python train.py --n_layer=19 --d_model=256 --n_experts=64 --experts_per_token=8 --d_expert=32 --d_shared_expert=0 --activation="swiglu" --moe_layers=[1, 2, 3, 4, 5, 6, 7, 8, 9, 10, 11, 12, 13, 14, 15, 16, 17, 18] --router_score="softmax" --normalize_top_k=false --routed_scale=3.61 --balance_loss=0.00074 --balance_bias=true --router_noise=0.1 --router_logit_norm=1.0 --init_std_router=0.028 --lr_router=0.00153 --n_head=2 --n_kv_head=1 --head_dim=128 --vocab_size=32768 --norm="rmsnorm" --norm_place="pre" --norm_eps=1e-05 --positions="rope" --rope_base=1000000.0 --rope_fraction=1.0 --qk_norm=true --attn_scale=0.0884 --tie_embeddings=false --parallel_block=false --init="uniform" --init_std_qkv=0.0312 --init_std_o=0.00505 --init_std_up=0.0312 --init_std_down=0.00505 --optimizer="adamw" --lr=0.00194 --lr_mult_o=0.971 --beta1=0.9 --beta2=0.99 --lr_head=0.00621 --warmup_steps=522 --schedule="wsd" --decay_fraction=0.79 --decay_shape="linear" --final_lr_fraction=0.0 --batch_tokens=32768 --seq_len=768 --doc_mask=true --train_tokens=314900000 --steps=9610 --dataset="wikipedia_en"
Below are experts of layer 5 (counted from 0) of a mixture-of-experts language model. Rows are named router (the router's row for the expert), gate (a neuron's input weights, with its number), up (a neuron's input weights, with its number) and show model dimensions 0-255. Each number is 500 + 50 x the weight over its row's rms, rounded and kept within 0 to 999. Numbers have three digits each.
After each expert's rows: "mostly gets" lists some tokens that are sent to it at least half of the time. This comes from a sample of Wikipedia text that the model never trained on.

# expert 36
router:577382488540467510564539532563442546417410522395551427509582479470444528509502480443480540523430433502539617480562535500537480458508506444412523468588568519498594452509568462557449456470546477506431488561538540462474486483508549538499494431474520534478613540505551526410442425590535457491479488445451500474580593543467493526612478474539506513498523475487378522543556495489504587537521490455552505541478492542510554508471526528507479558496619566573486510530543453489490508453435584394547564496453495483537521543513469506550469490454513525417418506523477522477514496434525480620532450436473482466587524464519442492556508518486555588604439529517564460483524466607490559490560443482451337497429576530507412556519476502588527569552536614530483491494564430582493506435524502
gate0:533589586578608457501523500572504508491432519481547498504551517489540521543461510480492471508490529547511522505537590481456418439462448556503586446452508468523543496490532503562528533559593610420448496434553389446458462562394450560605496445532566529544512481505511534454496469554428519472387476558393455586597521514516496489590420472431482537469600412509387464489487509514540547522450462562593517491386410505542467458559469475521476467451467527607395502519561463572458469447548508492503544540465537508494582436423563486476546504457604460521459501537476545430468557478571515493482470458370425571476459519551476516543555530532465528553485479540502480457462464495617529610476511553496469531535543552522461501614552521467478488537501445482502585525406504490542538495455528
up0:527478482389501432414565584448448532467523492437526450407478450549528433526423482500444494509452494497423508566468429526444574537539462467468483400567527545418532457480378499484442507538498470418483521517529577487579435468529575566454466465492573502503541532466419512506569485443466475433495466445551504492519521501518464484509544536445553525582500530447522487494511427499465533458566473477451555475530515499398556444412600547484508442573543473511516577457534494414483462510485507507468530500536516448442500499449493463544451584516414600413403494457490558523570448601420481448565553555606509480481448510502523515496493385553432486535552487387492565476365534566520521431461439468452466548541449410462537431438464571542505401554484624518530504593458480444531524510555478
mostly gets: " Pr", "| M", "| S", " | DF", " | FW", " | MF"

# expert 0
router:464443445505450368483531460508464459560525435566616561513445582515491396457436551415491541426520646503455478533496551553552405450512517492510442507499558487495447500537487505520555526580556547486457530563552491478492423430507517416439503540523488566483582410521510486519600577549453428531525484549460523491476498491547498505581410521417530547547501444411549529533560575435502491438466504550506476539396514525481470507458475436464521540475428522461605452509455389442435541472542471452524520516552463517471437449537552527459472463539574563508518473577554518562391505473507506502414495470551552550575529605490542511419444391579462592453552433468542460473606465559517441525535519537494516523490509520507491581459465526556580438522602531511560492504426453484571507557512445
gate0:483536466521476517560522499448453522517558487526613541447437547526455459432510468390543481489498478565489434528474529517487551578473517511529475514518515521415462451558495447480472442489592567431550473542551456557520502510548501471488451566538461512528483562491461515522605483439592467502572460511497503446513468487454520543470433519452460504475478542492462450514427526508379453442519520434514599492466468509524512481531435477601447542552512612556467593556434502484478428632486412516571455549501476437457524423527440482519507520562496547525509457527442459378624574522498420417408477468478545395482486516450506611478403444518395563432459528540530538544538505433518513454430607436487533484566521490523408562447559399487548477482454513399400541500474465613451474562478478
up0:525480583472495504494426519596484395488420481477457501668593473437462533514462507517480508537512495470551535397468424525497399510505524510461565503486388554516552552437505552506482572459368458525511474409508515467470470500440439611499471484464567475487453405530573464574422447557391528532520501529488455573497527498444524479477587484555499576532578481537496514442506506457480622568439492574551438490576538425480486518576556492399556452481448415460527424510541472522534540420539517529466521445449487524566505520537489454452513505460489410502530511435540518610426443403462588516473551495492471519512512503528470445443563584495548447494498436495492426498490525514433496540580484516464398520451490547457564459578441543454478472552426493543597526568546488398512512440500542
mostly gets: " |  | C", " ft ", "th century", "ilus", "- Binomial name", " | Final |"

# expert 2
router:576433538554486486498517515542396478475522557507545482421547478486558355433485467466431592402476446403456479393441555470516537458504422471562385570538530435569550472577504479537457543520507529533413511571429508469532448498420564504510502486499532564453548481556473560468511504515512446504527512479540502492512551467559512472573575559437572495517518459516557485592458569465552471525535496472505527557558523540491541553485501482437518586442572507486564533467414432424445487535516504410490517507454468413574445506583508571480488548475593563483467530483432534455505486517573538531478511518434575463579534474454487518587544465609441632417503505504522592508494523444568562593476456498466460545422475567454523614589453534576522432500602503496439471551508431525566516486461517
gate0:535448466570499520505557480571457512559541467482596403488489489487567478441487513430457422497519510384526449536486500531391449469491517503453497517491511463423527534557363486444633539512505402492568430552458528514479472456475582447481461532445544548513466431534588506568440458483531431605574534473545391479442480574565484566553530516475464502451455546510539528504534450461500497521463550414478632391410443415495521524477470560520481541520516459457528528537552552477591460517474508508549531496601489491521442406564528475471502446528476499553441579470484605468509504529544426549458470448561612432495532551520484605437480402513483582514480475494462472473489436428522559455499448462533542548456428466454572451454400502544600516437558503463542422441516549472429532505517515
up0:465583471430544501461404514486519470429481506520575537482566487446518434486479562531548493571447501444562546454549495531458408442533564443543533501473520510397438518475536494595503445454521530485482472489585461474494446552469499523537515374541450578475489527447454481523525516556632552420417477384386520426488396570476537448463492469472491463490507454443531524558590513480507404511511495582570520566463528512568542459463555532579372465508517453412499524515563577539436475561526446486605519455430440497598484431506567500429595460459584495550537600535519489455502581545536445553464528462476477538549504449463560462504465455498372512537450537500481529518533521502606530575509484539459451606467578516475492519489493580473591471514506455553557465474491536532482546406506542
mostly gets: ": The", "}\\", " the m", " Bal", " Al", " Val"

# expert 62
router:427459495522495418600533357452537434457395557482524498567505506499454614397555595552516515482419516530460522560525464450596500556436518511507492507438535544513456422524426542547451439512430483484549588613490412556564501508533518469491521517532447448438510517542392467576567581634480539475490504576546423450492575459475453543440417525490488463556478512435560561411495572544475524539490483590529383504520430468458484523441541473445513535495482459507486397498517426418433456508473430446417560549444539541438435553587388542464429503527526600463495485438471523464558509495446512492528557532574433519518506527485535552411497541488436453499544438463510461535548449502528411543559540464565585513473470513485518479499531490491506498502504579493493444485533514479423514553477536
gate0:452508502495469417551502486432611542517528512499494503502585499480424538441455458534415438494502537452478493527431431490385454628506521562508508528455505483472393556453444455484458483569444489494559490484480472513554432501507507492551511528461591508485495507396494463534514468536542477378537452407491407488523566434469521603506428586561610479483455433464567562583478470514461537557517501575497472503386525442445472441541534475516467448588513424476580533495556469579501521513430564546493499476407450438516452427521426493506467440530463587520460495543419542573404442476404472437494493517504497434409546544425439531493474501435487522485481532434500457512486436529512539589478461471534574476502427560569575483561499511411479449492536614473421492443467522458471642545550513
up0:575530481546549501506487578523441502550569446483541496479424508506484502548503453438486505472524512423629494473481509548498432502479533429470544451519544507492430583514494419585617516559509404449462441520379529547481487409534472564507562567446494474532584512480544544510493435488458535521484632536463696554573519543515495500514553535489518478455519519401556490472545590498570490598472506453485548513598464514582484456493481594532548448558599545464536508455527479430597479503471487435497473446533594544414512539459564527404527567556530487495558624491572560471442532419593492538520469478627479437481557480534464482521483439449560495526497504583489553576553545487468449476520518568506419479448460492493414548501493503473537515580495393533483485526488519540569515503516491
mostly gets: "017", "018", "019", "ia", "}", "S."

# expert 25
router:489496496452481439412443521606479515426439479461477472457602565465560484599478516550504600516534491415566528459566544393438430512487510428515500498574513502526525494454486539490461556468539514534477427516476587440516417397493453491470435485573483593474566569478609527549451505531515526471458548469410556458557489525460426453440526460596402487445500399562438555612457489442558636521549485464566556517466481459460499513444552483560406407445521537498527477463553526590553585416494531380608602507534542527503539498531540458476484497526492454479519437459527513525446435394511495469546448496566490474480511423516506492524506445461456489552449460461468397494567515521472510491505407581499492608478528515590476475508535520595435487499517449544551508447482497484518556474484531
gate0:496518418465569419476474447540516451483551488491546397566495497535503506566503560498461500497527467317491529487459510524527454483450668527436495495471538462550431471533442481485581545525459505497445457447615578515555507428532439464532436511530517570493520429508512539522506500541403420422509570546407452609431508455508530457481612418530456438594580485505583518563574482487516470530521509467550460439503392454478391538531514534525468484486447478518525507451581522475533513486518464492489535560469511515468516482453539442492554458414402499545488519485611422520542452455436488563409483471503454471489562483560686526524539436548530501470538490486507498504493558527536386593476470541519526524453457490519550481486494485554522522492497497497438561586444581424477387547510545
up0:458514618499460447476499501536515538392491531478437429481523565554451568511504363535439493527487455483505519619488571533547540489428551418482547515518498462537491578567532502574388438485530496446500509474595562481394519461417530595560509508513521549413555447459457475519388491565547467438535455422443482552509471374470424443465380438508449555466538470495499543443559562533428465497477590367471496486412543500513498564467550506585478477453495473432479513567535458497539499442461513535456523508473437445612462460503545520559558569482465487411478556438512417486559496541533433585527576568506482455540518482488545476523496498435483521444565475534492446532504570557496423523513409548480443470511455481545538386523517490545525495562611505431451566497506506493428492538546526
mostly gets: "In ", "==See also==", "- List of", "- \"", "- K", "| Party"

# expert 8
router:520588564548554485460405475444497533544606482468495444408521464468519461590513499458502426500438517451460450495447532534474541495469407569462485476530497428503577524468552526501459495391452493428469623529484372619500507515438542513508542441449541563515549442517453618603487445518489498473441524551475441503456485452498546539465462526555474519537557523498530521469492574495407524539421495510590564579452505504409490525552472484478565516483519508513504440512511510518442458572538547507583439445576483562550605485513569567627500470485491447445533568490500455484471517630562634448430537454425562511475462462496582535518566548458427518523535561466530573403479521487509428484461501593466529569559518445478539516520556461499524541479495471392588525583498525420480442453534501
gate0:553604492520573455440467439501449542406468510498465487500454446469581466558511468442454547520444521497447451656458452479532499462474464535452475508538489470479589459546531504477496533559496449478441441542492503503489538570503636465546429458496506536564437449548454485571538441585526443508437491505571524511455499518531535515512414571569483449633512484564527600509506424480527474407489455534514530426482446481463576415494432596488510475502507440487567606444578501463435568524527514510446542497508515551358594432446515515574435441446551506549554529481497487454552436494510494536528486452589484530399427573502518552524463490536525495603473456542549544469515420492420398475438508510477511508567386433462533457516545459548533471499455504461587535582423548430533462581456529
up0:484460487559564415569465558459575498542501521535481514556518564407489549517564436571549472545517566479547476476537430469571535424506537577396560591474467459493464528496557507492535505544466499513524476465494438485452496482526482379451518542556395398586507534422611485545435560454473502481485530456520554478516476593499408615448605501496418507576502544505602456464580533511604493448492503460509420545582403515481534488548471524481453452563375504396444473478438557512593498471491446499524533438452573501458500565551422455463477548541512484501448484480462438559420512496414475513424418437572523550443549489476456476406523490544536436511506383502568449526532498505457493466522513472432575431493551508522500559424550507499505447558486497558460523488402523546568422512463490
mostly gets: ", with", "In ", " In ", "″N ", " when", " during the"

# expert 26
router:585529494444578551513465539419589515553489583574407472457538498476518538487446502563437415580533524494464483601537555567564567507584490485481586513488499540466503545583484494576562431487464602436487431471479578537481514535517551428446494425450431427616372506510491418583520473448458500554408501559537553501511447569521467501499533518481525471561437554438494497594408467574554455529510492532500526449604568422436567522555496471478564561639465467441513480422466518530432443557483536497515544491508489558457550499452522571614483514468549509533526558520501494535453501538519499455550516479515545566513465614497480494440567499458618487513526525459525509457484554452477461522501438553555516494554433494506542533529538549469444422447483559358455431555502543442482465554447474
gate0:492472503461439531540530381450500404451509508500601527468321470509495483505511518533601564485458569432480483471493479570476521556451486429507525599474494521534341482526551445493453409507459472489498495492457503512484535556584511459486515485527484440548452468488517382455438583489467528453469418453499502514497469499396515508440559540480513486504482663506497497410531534521413527501476451569497469497555550556459369499540517500464582553481460469574533465501451437436542585523466389481523495467585515506605477515542460563442447467534451457486448496426417555587497539463436476483520444554471543483419488446549451578479501510494577534515374538458497520495457528514426473500566623492480501482490434485468589528558543521462517511477506623463499437516478558530402502541451533
up0:513499500434478508513512436445509397448464547523570529510412443488473492507505560558598473532450610432480499522552490579494505547384420421512549532463434493580417509490531552521456374495502489540512566521368527528407534516574498479513494443448478492544431499526583365511425519533497544495456483510497480514481474521447577454447520580484577509494460597424504504420524509497434495533498469498489501476538545457466428526500534543438539533471469434617538457510404513416468517563402543425553513459533464512634517481502456564507511473515527516492510531450432495543545495459498531465596493505477492540415467468498461553455493521410564494561357588439480490451465563482478471521574579563505545508507401465563587564511563535432485555469537575455523465479500560573377527523452551
mostly gets: "==See also==", "andidate | Votes |", "°E", " teams", "Personal information", "== See also =="

# expert 14
router:556500469494517452470439593582492563446461465416456508439538543498571502525537486522467578493516414439467482439512484621438498467534447496528480484540594500510581452434476488483458538490560565474511483493479553431516491522477513509433472357547580517423561509459541559512496512503546503429496456477454625448602516465532464458529495565575573486432526469429455562462483555491573589487467490506523495517517529480453538500414574397467407540456510559536530421497503482584434480524423507414566558489519533419532510538383549523454445493519504465433471469487384500465503530493526517558421502440539483474612498472504436409531511454502469538530467590439516518516517457464539562465570421477512438614578493560483571472589498576546457460508560537600475512511584408536590586501446461
gate0:478422508551383498485483551474525459449493457495456461455477451469477498572527468525484513518532580442516432520487431502502540516457526441552572555497514561417520504535543409470487531510464539464398506470574524556459513524440470439526451478537501388521503477501556494541510493540501473412543462404557553542494536486420479462457418486552450526540527499537527389457576546452503603442479450509413423543482631381581531484523495565461552522406502518535576488562454469537485558395443532567542436415508474490480468437561486482452474462570423482494450464478540441480497502524431589437484433491538501437509370518549507505424448432507468466526456486528479474487481534509452594472448540406471425490447475552461601450578454510553513508487513554481416477658436522456553406473590588
up0:542384543538403432512537494539475490499543517420511411464499469490546458600518504536458534547482552443578420570521480482454507460493480482538519500491597419410575477497512419461511474553524563464421472516518500513429566508446442422485571446534509459526558497473549556484539538576561473400520546354496620502492587523498496479515440472529351519514534433520508502491556583454503601463475451545489492510513535463455494486478523492459504491461456555527599493509411491534484583377482589504529470458507521489477517442498585488436465511524379601458437541528543465490541485504479567447533412437496535504515423502574470488442526432499475487568496474521554452483553555476447552500483426424521496523479485552501567408513488543506576547525556530571397499637383484482572481430471569
mostly gets: "- B", "- S", "- M", "- L", "- The", "- R"